config.yaml
balance_loss: 0.0153
n_head: 3
head_dim: 96
norm_place: "pre"
rope_base: 10000.0
attn_scale: 0.102
init: "normal"
init_std_down: 0.0
schedule: "wsd"
steps: 10181
Below are experts of layer 3 (counted from 0) of a mixture-of-experts language model. Rows are named router (the router's row for the expert), gate (a neuron's input weights, with its number), up (a neuron's input weights, with its number), down (a neuron's output weights, with its number) and show model dimensions 0-191. Each number is 500 + 50 x the weight over its row's rms, rounded and kept within 0 to 999. Numbers have three digits each.
Before each expert's rows: a language model's description of what the expert responds to; "mostly gets" lists some tokens that are sent to it at least half of the time. This comes from a sample of Wikipedia text that the model never trained on.

# expert 34
First names and name starts. Given names and the first piece of personal names, like John, James, J, Mc, Lenn, Pat, Van, De, in lists and prose.
mostly gets: " J", " John", " Mc", " George", " Paul", " William"
router:463468439544588507542470495498379500434490548474470532515465535483499432529678553483469441528459538589546570563442574451513413573502495505497599365515511444555584502459526546517501521526451584561502502510493558491441466540407524513505493543432510432418464483490542491457538556578519492551473476546469473601564435443530597512440472449500506510525484491503428526504445534515435478586455494554494507453436464494508516492464486611517503566486494487499549498470557520489526458523413533563539544468477501525426520408465540539384492429560482491559445404455477465373521417553515542596
gate1:505561516447472533516525550471480555492434544480522565467472504573436502487514499448422514379548591547516517494573444418450385498435597558519567482539437475546529472471515512412576559487413453484465476554485444406407465443479480568529511589447467589468545527502482462472505464428404547517479455523637479469607469533497551565554509431455476520507512464465518479448561572496507516510476506576466609408489465551588532510356466481440502501516531619492506492444436446480475466587526470472459464460487484466484477477467507453428533398462537511510455451523500434551455575505511514577
up1:482505474428469588580555519482435573486508470572535463474434489539628457629510473505482527509578544559516492569425493370456552493429535508627500466504484530539523478558572646443545565465470506520513447541579586396479546459484499483517499484478555456597571452475461503521512543489450603490442456458433529496481542411516574480518536501452452568477469572535523566495488465478512539477495392473534491502483519436538538536558457496497630530496564461417485478479455457501504465525469499549482514503496468418534512557491483560576560338479565486507547431515508399484487498483464539544
down1:482513579420521527527507479414497425542470557489507488487541504525597458536533563528397475510562562458434541490526510522473472491440529596541479408496474499515497579624494529464429526552417457472385417480557525511554511485426482475449475463522619390522474495405471581394587510569562514556388548489453492525554452405456523484472561465530607576538477493477505493575497505456583395532469458476444532465398470536513544521554489583510588515483493491439515500563527513521488481432515574442481513562493474451541552440494437490494506507527451472511528478535616515461547406531455556532
gate2:549463557489401484421442514462520459501544466502536571486465479471412528475532455510570537526450406546452466594495435540466546547508542532486422479473372427593496523426487545426490526492470536476466472554489571527571495427361483545559472460469472487505516529504427538545563531496405531527530461459581421536574577467478535564557473452514455444453549523528509554447541514387532413481571457501470525494569428485450428466578562478518475509499466451500541511539502512499432526474481560554465552565535606500441497507433400521500537510562432518425454545474566571496461537558587419623
up2:488375540567440538480478518489536499444577655505540449524543441439507532617502476483555483430445518522472467465526430559552438532506518481467350502474406611517491644552456570530432522534507517443458521503514465424430433478527511549564484428499536464442556515434481534544536521542511497502432445511582470539494418589526481423607457542544533479505508511492534548580470453395455411529551443570505471501560510520537457497438578551483470470549529445587507474517579547494511514508492509553494523541533499466454463414417558436550540517545436516440445513463557457453493461515560484466
down2:522482424475548467438598441495460505526470512459555501477526498527529456447506569452450439448560482372488520479446482469559539545554431538477484581516501521492501525579424597479519580534478541599430499512513550510526506468435518558529466537512519575507549439547524504496580487562510538547465450446398451516474506542514378594563513518437513525552497541506457669549482490501606554528390543496448492527496542492453508424569563489441594557491491393483526507476429537511542530477422502481579466510346552482509528581545519424492550422441457461483501589543513513489539482580493572507
gate3:469525410456525521432530553469512522523494573467589512454535506514510482490464525517616512442546566451471582458618604401491450453500489505490465478526503506514445546461548483499533479525624518549502509436489516508490472484501555417508510525537500399444467460473535506455508589558552495501580499546565480403552462508487465473452460530513457478509407519512534585401624443455522499544495463492451463501517560643557534540471410377542520525539456486534512430631556533549558451574551495456394574466501404496500478515486455569435495465584591525503449551497452521414497517537501483572
up3:533482508377519541402459503472480517540519478428458533486482529532506564558522484497554553484450513453500558493565506448509482434520494469419488418489527575478565543476517483521465507546608496555467540489416506489541538488554503473465539487489441505478426504458545476468464564560562516450563558502544541393597427562410481514483443562503534492465369520488605531517606437459593544471473440504423455553522465525548545467491435440559517482467433519494514474639487436559502455540504512494536524475494545512443428401550416622456512567606623552523526549571509567394495452521465523521
down3:515553494557577554484564427534529477534479493547473496511479593580508466492513534434548451489490592487434530454511506381489476488492515551505520465459442459529339524395541471438500468428486561548445526547503502529533491504589418428525505399433510517559407529441504389485463512528507488495510567450517524561431504534438516534533532511582580518508495553389483432532582418443544473436487486593587462492557589505602540566478471533425549480463465588470514502548501463488474558500544486413441525469435422487522561468590492558524561489553420523530529458518553441524508573495423535412

# expert 53
Indefinite articles. Articles and number words opening noun phrases, mostly a after is or as in definitions, as in is a 1962 Italian drama.
mostly gets: " a", " A", " an", " one", "A", " two"
router:511528441524470487567563539549496499503473560447489487519470634449425490501548513485515499517435425506537531587439505486467489492531537457455568504569464506509541592476540384517532571452467497529479483464627506460452466481536490489497602533451513426421468495513520456551441490516514469453517515478502556528610466486580492525452525494423418531514521589543490511596493518551411496512500451522564455432431564500545545386477475560494565497465556468544669531385514485547508488501472572498549493445429494532435462485452511557524393490585534570504458408488509440383538375490539559541
gate3:463451428567390412583501593566464521486518510484441485532512538515569545480533506559447443425441483521491517550545471446543520541454506396514454540457509445479452553479500499464579480527420482538540525538557520546539592438408503577560504482554500432466524543419550508589390578452592516547503513514499466498542466517530578510571484493524488478524603493541524437570537489543485419509512488500524554512452508565561521520443490530419421425451439487531624494438495385555552543472554401498527495478442453544427478427504449459405516465482444439414538494407538533424519520406515542540
up3:422550573428536502529466535506517501541496437449510437504571500486503557522513462508517515453509433509465491442500457529453427537462471510537420478432520528455478421551465524489506440438530524446425509474494528409489422499502435511389524444550533548483511482497513556462526447519469514531486484541485456552508503464413523497495454425476554387446536561541418537406441382543443458547387622484484536418480524470411434525543627442459511552534519513494453364514445476482484507490494438502537512494472481521565591397425553559494577526470449511482456435529444543524693552472526463448
down3:391568506540550526431483535604419462530551461466497584600501496448557507473568517499526527368524387506524554540433497486456591491379537456518555497468519450462481555499491651489568441551490438515569490506512553587444483492504500545473494489576495485500460501420526490547527632409533490516541544537388447561505510482475548498522489553519582486602461406565484545465547386513532561575492507518540504511524520605528553446458492418492469488445495580473556552486462459475520555465470467539509488459445505562461478391515468497445526440510510471446421556488490524477562474469451570545
gate4:563522579540444523566508475514534520514497457583526514414510538581526469478542521498459412495441391544582446518416527592492466510555533529493483439468492454508517538444507462480575476500457470463520449497579395400499467501441460537636589522453606544492468458448427543417443533476425477449440462520493497502536567523540541555460529503462475524452449596588551497450524607517478486462487501593566455466427500534500414433576501490484506521540564481445477429501515538535496451544548413545451560434545469471496590553496515579542421495427577445497481469519520400482469470366527524441
up4:516551619507457493508576489457499502585459495513510417472441531534525517496487392398527523535457416496619500474462529533495561500547568561449526491517516529427498478458595448516439501480505475453551460401591436445482455482502467540542494496434512575458537489531392471604462435485472511558423529531487533523543586531515559522482552433461407498505481615546530482440575516506520442477507502618539521482450551551469434459511456440638485522470390508500486515504450413579518508520441435459568509447600458540510511472479485467513547575490580494418481409547496496544469486380574528501
down4:430541498530525526422473450541501537542555575525461562507473532593608506446560410618489555446478500598473519534516518489511443533439445472525552569522500495482595551515536452478441457592582649522484501458526504423502489554446453527523446516459449452545443535478498464480557419513513503473508583466409462563562500532535448494521434537554484496395440477497475503567496490466447493516535617527502547573448486480453467560464488465523438624415571442423384478553522545505461515551446493522624434512486507497483445496481517435505491547576535430443406604512534554550500515515497441518
gate5:505507542467503430481506416492486511564550387478500488439626479507564474454475439494506445559448471481428536527494498498537536442496569443522498432504421494326477523566554461569477598470401578497613545533492563519533507492505522489580499549529522515536528485451553565537443541456556478540507387431466475545507551584454505519446451488550489551590465552515509496489533522452461557593482448559606512558440494543530469543454530491535534542458585534415472485456432553504461426497477460428470563497533572572510565531531571465592437517553520384463504512452435469563552399468500522499
up5:532447506437475467471519583515526510415458456499513520505463590460411435507495556422442563497503521557510558499441558454551481488529481483489485494530501413484578456593562594579549542464441477517472463542498456424510517519571495489376488570450480507514503410483523470402522586534520407501460488454590504411474536451493455461569545474574486537547552441525548545552549461443511489481519469444433577506640461465533507533442424529584491416554526604505503490506449515468452523521548419491417506487457360565600430486510506444517463456523535410538513558498453500527503423490509476627
down5:480541484357460446554563489474502466462512593425504498481459445483484471428473437405527481538476514475508508532467578426480519547571551488433380522568548439602533496584447513574583531572431548578573516476453529526508595402539453508532530525470562431552534468545550454506454514389476497522516454585580444450508515491527530517514512500493532591542537579562510514543541518471440566503398432534452469424504541541536473524517564509545598494504458500558511465582471472379419517491498499461479494531540550538581540476433563498611508540488511541583558482532507492507420429491487399515

# expert 49
Closing brackets, dashes. Closing parentheses after numbers or glosses, especially in climate tables, plus spaced dashes, degree signs, plus signs and closing braces.
mostly gets: ")", " –", "°", " -", " —", " +"
router:554501428587519486558500489525431476574493519486448532486479488506497550532535570581591540568531412539595593508482482488365486541502467458483521475537420443474515519420506481522505571463447598571549523470484527477494472584537494564399491511495504482432495489478495430488481553486559514522553516524440509591544504444532500512453563455443446497511573528548557512447467540516424365545436572595525454480571501525419511460382472536521523475495506479555576562364546510499541438575516495490639599477465464508437383470442482544435502469582532529464480481482463478518495445572570496556
gate5:502552531588490539422556482502483450492455471543548407461522460492534425531510518552519550441401525500516398468550425469502414560573462452466463517580437560490521525493554457378490542540515476463457497381548505423503446403442523453476438555515565446391535510468432546519356554420491551520547463536588545499444478466586459475476490496399570464535552443447495539560488453551495547491465459467459536561452553529533550570535580392454540560519531531543503419520568428590486505565474546483527494500460537421548481478457486549430484488495421463511486442533390527554505449482504485472
up5:525422562435493437407486602479502552532513505498473453571511461452530550550483405576464466505454398496535465542409531613422464459523483447507492573466467513454557545556360565533513465464428538537484516558540452521400535551480632572459509490503587476433475469501522460525527490485468505509506513426511474396504466433518458456466517563463458532568323528527535463393487477499529478449500450485497577469524545579528442448457454563457471499491466496476520598405453554565536487568579429483500450562526464543565551559540486474506493545424599464474492490554536486467500521447494505547
down5:556485525506456471457463503531613564472609498396472464623473443484505381605550440446439515491560557476509459447421487491532425611463418476531480319436518470488574512574412485464555612528467538560433518512592504513472500496505505615475495524608447502530446452527506558495495576467496474511589469482528557463539526484458587490456517513495515589526516524527504446503525556502486466542535518545516481543489445502436558555606401554518484454511494493485500538538556602487552553550467530480525501534523537524448439470538480549543464474478468589526557542533477435502473553453412502547
gate6:506551461507472490606636540507548513557401556435504431485503421570487524557516499540481536570475555563623554497517437474440545504533453528496545495552475468453425520421524533478517511506527474424412518524454489417398529484488519514517460441432474472625414503539471431495520437512546467389509516485457422491390486476511430568492534518451540606460400537602554503511485460548514449486415487471489523576492515497561502541576522418418500580457469465572525480485529544495486455496426535505472455446513412459469499408512400594456552459534440531576441493459552503506486511483526508592
up6:571497470502469500407479522557517525558530417502471551418410420422488469438435533422479514490468471515594556530464667530541481503524446485441509443522452448510544468536430549491515541523499534464520476524509465590541516509586606516439489480499529507437522522523453443410496452466505453511542513532540522482550500484515447442486400462444541428522463491474452527448444502502503524593507470641476405450543533487466454552442446479531481409467456436432532635427561411502462452438454489453486584471544497523574499519489450483440496410432577375546478425518424436495442531500513537459
down6:644493550494551491474478492471476475502500521463556550473441553474559447469511498463411540414438443517584649552492572481573390525482507485482531564548550446516536507550514593577517471493415564582549511444506482549579527469426529451452498505426525543451467443554517487469451471487430485523516552483596565567511433429460455487462509492425516377539500520591433465554466425489491567515547525471538447561512540453494393574523470547560527509554512458586431486501548505463545552465442554509497485491462507525431565542577499495506455549513467447413476394531483381487451528488495559403
gate7:563539549498457368535350482563485518571429600469445474515580495454544528502470498398375454385497430485530442441518459547465505508513516539524510503565441487492469495509475525525491525479620539499537549433485556469591517552481542457544465406546562555524549427475479480449539473436438533505507499515479526470484505581485588514450585439505535532556493606550411536457487533455491544510490471427499491471446493597485520485394525434495521381433511529537522579551574480532559497440529528499431421560437476494485489537422419477485555549561525529533551567566467516490597506461571514503
up7:518549570510539527423531446495532443456472545550497478546502454507525440521500479496508490601563506582481611512469539371448517386598469562559500502655506549403391471543571440524369412477482546433554487531498623473523530501481548455397492526514553488531457427500506481490600532470495592535504474530442525535527546484471518484498434465555629532518569507522549535465517429475454513528566471482574533633468517521473505449523595492569558448514461627476511518434550474426517496430485476541446456504458519538458490498491490435501466390481503490513550517497487511510514446529531503509
down7:467513549532430569542555513457527484454497463494441549474599521508453519476587429499480421397449439449530508525429531557458502553434545524508485474372511476538457508543432496442505582535466436512456454405510490516366436537504429436561503504533507481528553422578546449557507414533572461377555505509469504493525474469436485495572559525512474366522474553550521510613503472473512537557501519449443332443450493458538575469552465577545419534591445434491494435538548482568517556512579526475468518445511435510512529484482401486459500487474501412457515520528486533536497544458514489589

# expert 17
Two-digit numbers. Standalone two-digit numbers like 10 to 26 in tables, dates, scores, times and coordinates, such as 19 Jul, 21 March, 1:56.01.
mostly gets: "10", "25", "18", "12", "11", "24"
router:564550470530500434511538509484498594552503579522365533523429514514450464492550528505497463460494419541567569520441482504479502542449504527495537459611477461520490516415535472592467547497431521556466491444587495419485464497526526483519574573441532497427541405442535446580480493511597502513528438495488528566552469447553556570520551429415465511498486558562500582567430507551424576579478601514513466468572522592432563460491538531476475512506608508544561516437593506486548482534521555502579495412455540595460464477409506589504464466558557549561536478450487416465554405498545497563
gate3:558537599520554528504436571433460491534403542402502506499594438437611520524524534447519565481415451535477478482455431484588487541422439563568460473531496544505410529465581562500529455519553516535558581512467498468471514529503639442553512483457521506542475485553411533563481441540531527528477463414462502499513471469464577493474540496509544525437623458529505575451428471566495496467497488546570468516571509499526501483474550526600419494535447418635466461477519467447480432514456544478438558544553588482438517562483476443446507595490542457498522537500400429516462532532534607418
up3:596447456503492447436577513462484513521480513461520552523563472503494460566505570500563415458526504549501461540495480447483520475553449493474390424492488528465481488521561444530523496488440486553553518592494585464492533451493522495467506485454420528495438455522523590518447510572515466568522532591466593450687530487461632395470512542512454498568487511501585576497514499546456543497539498581521534486486469496561487493454461492556523519368488539519502581412499559481394405498447556557536543481523496540407558499557550558482369499461559416496395546450561505557506549503404524489
down3:581530549469392440443519517493494555510542591554424557610579526558515488540528459499445430549456510500500551545524454465460605505470618485483480376582513498482596555450591447485515554477430511509511489557488496499479458412558527474456542374490460502588529491499558476549476504540586438518472573557411517441582517514500493414566558503481468432508493470448531542477478473484485484446465523525440540557536498395538443539426448488624494509437473469551512429495457481519506452529483440550492507529477563524472540504548549646463431485510513440555524501408530555498504550471371500546
gate4:535540445529495525509467408557632525508488469509498581479438479466506491512517558520442514486477470505579500473500486540486424523530497504308527475416512465490543500485608559527433556427493461473497521550474383484454596488500452482370497455484483553469551407515486585458444431486487452503471471495568513467555365438440519478618450553549513584590440489510474550573504543504431530529494536535482467477467431524504472392460562491494431555457515532403446535490498589420510474531436511442523541609527525514399446583471558521563559421505530477494469516475494469446478504504538527493
up4:423449507452525623543526486476584530494531412456561511430434472395560413565522540435432635505483450530581480466551388484564472449516430494426577586512512485518431434556609624469478502460445505477478513469445471479439517408466518523420450502536469555510455518511486463494521423485515473513422512515553557478505424467438489561532521467597533604470547441456557500575536464503607510524508470448448473497441581537526416502469536478541470656483456497520467551462453457516465501504471519465528502511512438554527458511536482434502529405547543503486532567561468454455461443545497547528
down4:490582486398522382525486516566452543512451542463515430574516482498443486520496454545513573488461468540590433498556541439461459539465543526481477442494508470475422503460523541548490457522482475456442429454587521571462593458588488476551552512556461495585488480491433539573450547490492380536614446533510561557516444535540529447562462532561568568580447456494478596404497431438532592490492422526532487479561463509470592512481429388468494448464501521475486426576587587526539582539498458461590551398440452474493559508461398507534516537497552526570552521475476566523453468492472496479
gate5:487482480470538517502498553507344486519481505497504437454473558474546460598555527478600586557470590441422462448518422600382499541496496466533518493492529621535504508487586445478505592487450482524489455429509448509386417513487446564544524533494494478496543540427497446415437438502559492454389484497578567467493513477489563553587491517494460464465494494563552521517493484509513511502539533483394548465405442493393390515418496521543386457452554496464488507484533497447510432540534530404486511478503442475539513430515483476525457484475493330505495426542531446469471496530485440418
up5:468497460472473532441587516530391503546462593562548643509474524484562579583428490507476449478486460451442509425552444469483419503471472568457582383539558560498571561453525517479524518434524457475401511629532623531383536508418478523477527570493553444523475499562450460536513494485440478550471493411467537493440564464571480580546422451469535498490485443423496428558530490469451443498496488487446525491479495489440520508474479445495438477417434568489484579432512500496475441537476537469519460455498525506489547382586538408458538506459588429447463408542505410506495478499499459512
down5:593516527426519454531587549499549549501519575545416554433452428560431444432491527488459504461551403513503384528420510433551428439475457613443425505492523483507454540513448518529469475423552420521408445383472450530432558507477507488519572446530517446514491417536586449581484475487488459599530470517438468540508511541445546533448419547538505470560379481434610470442458553495486567474481535432452539530535521494500566453497545490430521472534489494474513507503532476440575430389520466501540471454426475584512518596521483535534506506466584477498485588530497503515508552479593576562

# expert 62
Adverbs and prefixes. Adverbs and verb prefixes after was, is or and, such as also, not, then, later, briefly, re-, co-, and direction words like south.
mostly gets: " also", " not", " later", " then", " North", " West"
router:521457452590529430605539536508416560449500555449484500411438534483577517525593568521503562559387452493561513576512524487451443572539480364499495448502452491485547554479602422505423472516456595585528468453559509486505493477487492491455538624530533481466539485504579473565533495512546538496595518474472530576588496397545565545496471467428449508481576581520488544576455531584508496567502517559539531435490432495485546449471450516474504503456543494619473521466530588590561463522498486529525440542437475508402466481429543548496400536522558528558424533488405501502541504493537541511
gate2:487487465525506554542469571401406607576580528551507476473576528508550543498506486461420486502412518473388428562552588558543530525473543569526478470572496500533502465471465524592517519547501581514465538532482556492520485478503531441457488477420596409515501591472458514440522581470492611422564616406525482485491467501553552483482487443427485501609522496506454489485523529436542461615513482545553462471401516501431459513517502514543578475524527436501544389566524524482578481467537507483568413435474461541495402535551515487556509401545569403464496433468549485494573534459539497567
up2:529501500519498478439577436562445407428473561500466458489505495454567491596496431472619465496601551485574624426435435413486378514561498461453500517458503451479491539455491514468522526482520479509499392505539523463418495547469488595550562508550468575437534456461489456537525440476511467472523403525482490570509582570537453482522497538544490610444531537538537459408422508505528527457482517466430455522530503439513565556491522509505447492447564516592504616461486497462409520599454442456430503511516490503542500530562507528412456597457390603581511530499509452563491508524468455407
down2:479498501541534518556555434527553563523493429569543573499478545396518459524537514566500485577477392529453437560455537471495443489450391502495546526507553474464502397431464520472459496476548514583568564465437572437432598470572520482538445467443478518475532437532529398452416440462549449436464444500531385509490461539550480553522466540523514512484600500522469532501550451545480373474495522546458564530532582406495483497452435505446413431423447592525488517452406444382554512506515429466548428523456502480527467452461531510507439528545448577472481419573556519555506518429515569520
gate3:525534438573544522520536476432436472497627589471415529450504460569418479430517417490485436536566492479452430527516438570490457462491561551459525554510523463538452480622507448392575512521488484535457571623554501556377522467481553484509512485533446588461488531507554437551436482537505554484473492484534444565465574504460485534512494464447464535486515503495431507412477421531527501566410500487513556489465470504536639445532509557446432563453483434535554402499534518542468611491444507542369522462497522390447504458474545517439413476536524527447443550510431520420533490555494532490
up3:483461499508545586531552527491507424543447486563449534599486533511590448489525449534504421508444495561548415525513441428416416502518507430458490458576489503503344478529512406443579465511541524526480473492520517502460482422533520509470554351528435452540582545442364461571406501527407572434457492482556500438543466510492489501469455487442512471561517557488581529482507476507571543506604519475521499522533550603460414599495516500472491497519374502536539543549499392578516505505528517447474504524476462609488526433471502506374551508569525501489524557518431454438552492506501488511
down3:455455585500529504508438506393529513414535478545450479510507523487469447456527452452496488604517528499465537561572489485449486507522572449497587460514446469568579487512455445536564450447466587435404495448456517494449494484475492466500530511487536511505536514565471370452536515460566458366452452493403531569616417460469451518473452413493501417497500498468516590585516505510564549452558590449597489339564514539573513474557548480439515559540505609493464525571466534453485448497509548541489583494463457514610538483538533484550447566431481502531588496473509458533541516469428551551
gate4:465531457502507423457556501508482544490592530491448544473410493545609601482521499418507547476508558502584561528451489508522513612445525392497452556578477513498591475462493576559452429454430526503540443515579464492500415437409524445524489542564523458445487502476575482564473555550482469577500509529527450516477507544390489561551575443463547408556512578606498421479466509456507451454410523572512478487487531592555469548512491549526444459434413482584513500530485495523537501487492643506588498435453541522462476552460508476582487606554499463446470512553496563527493583525544403519
up4:503491481528483602527482533545535479470437619539531505536564540420484410539449519564428468407519499595419523450569478424482439421535595485443518456539513471517487542567449466392536615478495497444571495459446478606491549483559588490602451482452564494548578532485483547507496427466509431541543495397385509489535453494562408531474546514538464506438525390457526524508498478443400581452576536484462488488496477470541502452446526502453436560535488457534491450482397416500499502467475455476536458575568537463540553462436537524517433490502513416582498504528556451590561539482515509463
down4:429441491514469486504429472453549465569400491462563538537556593481504499489445503551442587498488433524501485557473492461569545438509453555432526413485582446566559522518433473489597413560591519422495364391519555576489564402443509503556525441524480466512590559484442498509493441496508485415566484497415556549550526487574534485527490522550533592555432539465436536502462568443579524492507523474466539471517413516465504527558538426479436501593540572424426498479430488511481458484515426516478482522573442514489517478438490543483592564487547468492435517558515521554447483591524588584

# expert 5
Year century prefix. First three digits of four-digit years split as word pieces, such as 194 in 1946, 201 in 2016, 199 in 1996.
mostly gets: "201", "200", "202", "199", "198", "197"
router:510561435590576488521504504453487605566511558479446521459468492405592493509538519529477503486442465527496520460427523461506499539489440460572524405532479512472487616456578426507428610496522560514515559439480512479482464553456530406509459587462546491496507473371497514540494497558586547500467479415517484558533479445526538555395452469436474481419578586529515535502486488555370425603459559540528481458503493461484466445442488553499539546500567507547516511448601563465525506593466584523522560464457469544462501404457519566522427481608560547544480420490494499451548430546588515548
gate1:525499509512430567564451529445490512504594567426422497570547469467514498413526546592477515405513548532528547499476483431408434507474483438569470513658506454480480510420441503486571494553402566464494542470445395507513489574541474617508551575505565492542503492397488519480482484558477550434479546563460461523441557530568503431557499442547431460481489633534460506542514511490484496453514517526434449462458527483497539532466472518523514530554535442408389466544397523534516495503473511566482501502561530456509426487496478450556479560567562573537554625504548417546565462428576505446
up1:512550515484519501488498466481472545511546505593416425467430480440515470575505438527574383503545547479463466487550390451414409501485492544454451465554504520492503483439458549553534565526489544494510500447556472444588429520523536569638532532499537522432507472438488533495476508516505540516526569529612462396519380542594493522644493527468396482554490643491475403428565473462443563541447530464465464558483533485528580507476566443461523564470472435569473518489540508538507569583409468476512539548540433479529471440457472523516459497482539481518516441496589432432520462493498503401
down1:552549492531509436562549454520465529512582445501472474454506387473469489498558413388522571531522595437501481365557505455408526476424464537476449394484569540525486542505452550446510536476490540494428486461519539490551485595409430450511379523541422502591494455641488512549534451505505491508563471529465531516512520566529546528607478573570433467581619462472519438480538564465478477563452508572475474552578543557404407573469492551584490447438535541506483409531396466509576504512433523460493504503471512468481547519511460531492437519468486491568514474543545518477495553491519532456
gate2:467527502480458532495505486510562541528477494491517537509550483527572448545553531526491627499563518526549462544474461464498452476422459452536534571558489472405488567519525474515449592508335481578524523399384475439460523500410466493448540507480628444435526426457535434466463478521475508477575477532470494538540419459613432513561473430499571514502481598663442486457500557462540519497565551506389527455472458472449520528491493479448500519467471505482516463414425528596481558536529471400487459472651476544543512519568460489561466473505496456492443527520557524509526551439533566442
up2:579505488511466476510432454502434430468507438501434563458483464545402533474445545472529505607351508439458517543460451563511516506630492515488433487517537538524536503529507558457475438521576427464477504604535488522539422530547553520504456557484491596450474513549524580497489447478514526560452531495562518513440487513478552438499600517488464463491525377505545495545438542540503500609502419442479490438475442533537443482588508511572525501419554566464461518546557485374548429512536507488526492493371426530484528456416607546430602435471452532497484523515524481596461430537438430471
down2:490491413490495503581505527498507502564513545577519511604566535532477429474502502530588496632592578451521590547537538419541508499480475456377434501486473454538554500532586509501518521562511399497482447566574493407485570478408519530427478440466540549447501553538446531548558448434551534528558542544555544482531436453539523487520496534508420549462383519439506526428495538501518469433508451527527487476418464460546532597521527467464518538565510466525517615517483508443450494527454524430530493498517502560483449537565529573504577601528349458508492537480567531454446553559475586392
gate3:562533394438539585478487526510542396505496449537446431525402570509565518459506498529552441485551436453434456489514496609503424472464473549420552449481535483458449563418464488496475528518501581464475490529582468524527452449517603479417489456459500401431466536464483492508509502400467483491464543534471424525537618496544498428524512430497473567475471527460435470533469373472425493521489544484569464456487482495474414524570423494529606585504601513539566561542487515580531403537492579436456430609533502533417462468497518477525474522491518450503484498635537448473595490523474550516
up3:553615499475456460572553468452496474497547386567505422505428528537487546455487557516516421423546417572464594456476456588484538512522464449464465435514511473543497484531442439639419614481519616506532507595538593526485534418505555548359452452466541492532578515550579511554408440418440503493450474495434425527493511468473513532434515469604526548466472486515467510573490529521527479445526567585502404526522454500454424535506591475554570584482531515481523524525515566598494469466480541472550513579538397559503480545505479495466492473530473458483464482489491455464512491482510451433
down3:500534486478423443536505498434548460460671453486444552552498551513552490549483595464545516388509464510482536563516484579506553605481514498610609476537447446554488456570493468505485562487559676501509607583451538465564484556514536484483435520502463450530533522532525430475437465438508474460423501492377521511527541460460528462445482513500562583545383497466551520501550459599505492453524509520464460593544469517475571549445502462582531516613587465481473466532524517553429475463482474460546476482437457464520458544493487429550520504572444417430482519561510500448542501549514559510